Below are experts of layer 10 (counted from 0) of a mixture-of-experts language model. Rows are named router (the router's row for the expert) and show model dimensions 0-63. Each number is 200 + 40 x the weight over its row's rms, rounded and kept within 0 to 999.
Before each expert's rows: "comes after" lists some tokens at least twice as common just before its tokens as in all text. This comes from a sample of Wikipedia text that the model never trained on. Tokens count by the router's weight.

# expert 23
comes after: "\n", ")", " Party", "\"", "%", " 0"
router,228,172,174,261,212,243,271,161,260,221,209,264,230,236,156,194,198,146,204,109,174,174,154,239,192,144,188,155,260,120,172,163,204,194,243,229,216,175,191,173,205,200,256,243,226,128,204,224,268,179,170,153,208,180,167,217,256,245,212,179,189,242,203,184

# expert 19
comes after: ",", ".", " that", " as", " known", " ="
router,234,168,214,261,251,223,229,171,201,172,219,234,198,229,200,237,129,189,251,173,213,166,180,237,172,217,247,139,204,171,190,219,216,143,255,284,207,122,171,151,199,201,284,208,252,140,211,270,222,246,133,176,256,200,138,221,248,213,223,156,125,207,187,226

# expert 18
comes after: ".", ",", "′", " 0", "^", " 3"
router,248,125,219,191,154,192,254,173,202,191,174,204,187,264,157,182,159,120,199,152,200,179,166,198,146,158,206,207,261,124,209,148,212,198,209,188,266,160,218,186,201,227,162,176,240,162,155,228,182,196,166,142,241,259,173,204,250,276,250,161,188,249,177,165

# expert 62
comes after: ",", " |", ":", " of", " the", " by"
router,258,167,260,218,161,154,251,193,273,200,236,215,223,231,173,224,164,174,147,114,187,183,107,195,148,193,203,134,236,156,176,121,245,132,203,283,204,211,205,151,187,180,230,212,237,183,187,188,217,188,187,177,230,175,183,207,234,186,187,207,172,274,174,218

# expert 36
comes after: " the", " in", " of", " his", " this", " United"
router,260,156,196,194,247,188,277,146,220,170,262,205,164,245,161,216,137,158,174,96,129,182,133,287,152,144,160,194,246,162,213,198,246,184,224,262,242,93,210,191,214,229,208,187,179,143,208,248,219,249,213,154,173,170,181,228,220,200,238,182,149,217,166,243

# expert 9
comes after: "=", "\n\n", " =", ".", " also", "History"
router,251,82,192,182,197,201,230,202,289,230,255,232,222,289,96,221,196,137,194,200,96,182,223,192,148,193,226,152,196,179,209,173,194,112,244,271,231,151,174,197,203,212,180,204,269,189,212,211,209,184,218,172,190,186,134,238,265,236,245,160,178,230,207,185

# expert 37
comes after: " of", " in", "'", " to", " on", " for"
router,221,145,260,222,173,274,254,171,205,223,204,257,235,189,147,202,159,150,130,127,211,175,158,222,130,168,196,132,247,97,184,167,223,167,254,220,243,125,156,166,229,208,221,217,226,119,170,248,259,196,144,166,232,207,172,252,223,254,231,205,193,226,175,201

# expert 61
comes after: " in", " In", "In", " 18", " June", " December"
router,211,169,187,221,186,259,240,133,227,178,227,247,191,237,120,224,132,151,176,114,133,211,209,211,214,153,183,199,168,161,197,209,200,199,279,251,271,163,186,210,184,178,206,186,239,149,190,238,209,229,163,184,252,130,166,217,264,236,205,148,145,211,188,176

# expert 8
comes after: ".", " The", " the", "The", " This", "\n\n"
router,245,165,193,228,194,216,236,88,212,240,216,188,191,241,107,201,138,137,257,153,130,215,186,201,150,184,178,134,270,173,243,226,193,173,232,266,259,125,180,185,251,192,261,204,249,175,211,204,214,206,136,155,225,141,160,205,200,258,190,223,196,238,153,166

# expert 47
comes after: ".", "=", " =", "s", ":", " as"
router,244,149,228,169,167,244,199,156,205,219,231,244,243,246,167,227,172,128,196,187,168,206,169,189,168,168,199,152,229,174,221,184,232,168,220,246,247,130,185,185,195,171,262,186,231,162,224,220,236,206,199,174,237,141,183,240,240,210,253,152,175,220,145,186

# expert 12
comes after: " (", "-", "–", " the", "/", " on"
router,258,78,179,182,167,213,246,184,251,249,226,232,226,254,105,179,148,128,163,129,174,188,162,200,180,220,216,187,217,191,216,235,209,247,239,212,233,157,165,204,194,214,194,242,259,240,198,237,222,189,157,207,226,228,186,249,266,193,231,186,118,212,124,191

# expert 45
comes after: "  ", " —", ")", " 0", "%", "0"
router,201,156,216,201,223,226,248,173,240,204,247,245,193,294,175,205,180,158,194,168,218,159,121,202,205,150,205,151,272,113,170,173,226,191,210,235,237,179,201,151,233,205,184,237,232,126,199,217,227,169,149,166,249,159,176,214,200,258,179,226,158,232,198,129

# expert 29
comes after: ",", " he", " He", " was", " and", " who"
router,199,164,181,232,197,238,275,167,219,174,171,240,178,273,155,247,154,161,92,189,166,195,150,178,188,188,153,151,234,188,151,207,183,166,216,246,239,149,192,166,240,197,246,210,217,176,239,212,274,174,171,164,199,152,175,225,217,194,170,209,152,267,187,130

# expert 52
comes after: "-", " a", ":", "W", "2", "E"
router,304,175,181,179,240,196,249,178,245,234,252,206,198,278,112,225,134,174,182,208,109,184,142,225,169,188,180,155,266,170,223,265,153,204,236,297,277,172,217,169,192,154,187,270,150,170,189,220,249,207,169,164,232,206,158,187,219,264,204,215,148,226,139,201

# expert 21
comes after: "=", "19", ")", " =", " (", " 18"
router,224,162,180,203,197,267,189,160,157,232,219,198,251,281,149,228,126,183,230,156,148,207,167,247,205,189,192,155,233,176,212,217,201,247,255,263,212,122,204,206,216,205,233,206,213,186,168,220,204,189,155,162,208,202,161,186,251,223,290,152,154,176,134,167

# expert 42
comes after: ",", " and", " was", " has", " is", " He"
router,263,196,169,258,189,186,279,124,198,176,175,197,258,275,146,212,180,164,177,119,139,203,150,185,209,161,125,155,229,177,197,214,208,187,251,246,256,103,174,176,253,124,225,188,198,155,127,208,193,190,179,199,222,177,162,188,260,180,166,175,145,239,193,194

# expert 50
comes after: " |", "|", ")", "\"", " information", " classification"
router,215,154,185,197,174,268,197,168,229,226,228,215,228,318,161,277,228,146,246,200,166,190,163,199,193,219,198,144,233,173,226,185,203,178,172,233,239,161,148,170,184,172,205,227,254,216,180,269,224,228,215,173,188,163,107,193,283,220,212,212,177,232,146,199

# expert 39
comes after: "|", "-", " (", "\n\n", " \"", "\n"
router,218,87,172,226,197,250,236,179,231,163,192,234,195,280,173,213,154,141,169,161,211,219,190,197,196,195,198,154,228,157,230,208,217,173,244,250,229,161,195,212,220,184,174,194,287,195,159,236,176,210,156,187,240,219,154,265,253,251,246,161,105,235,152,209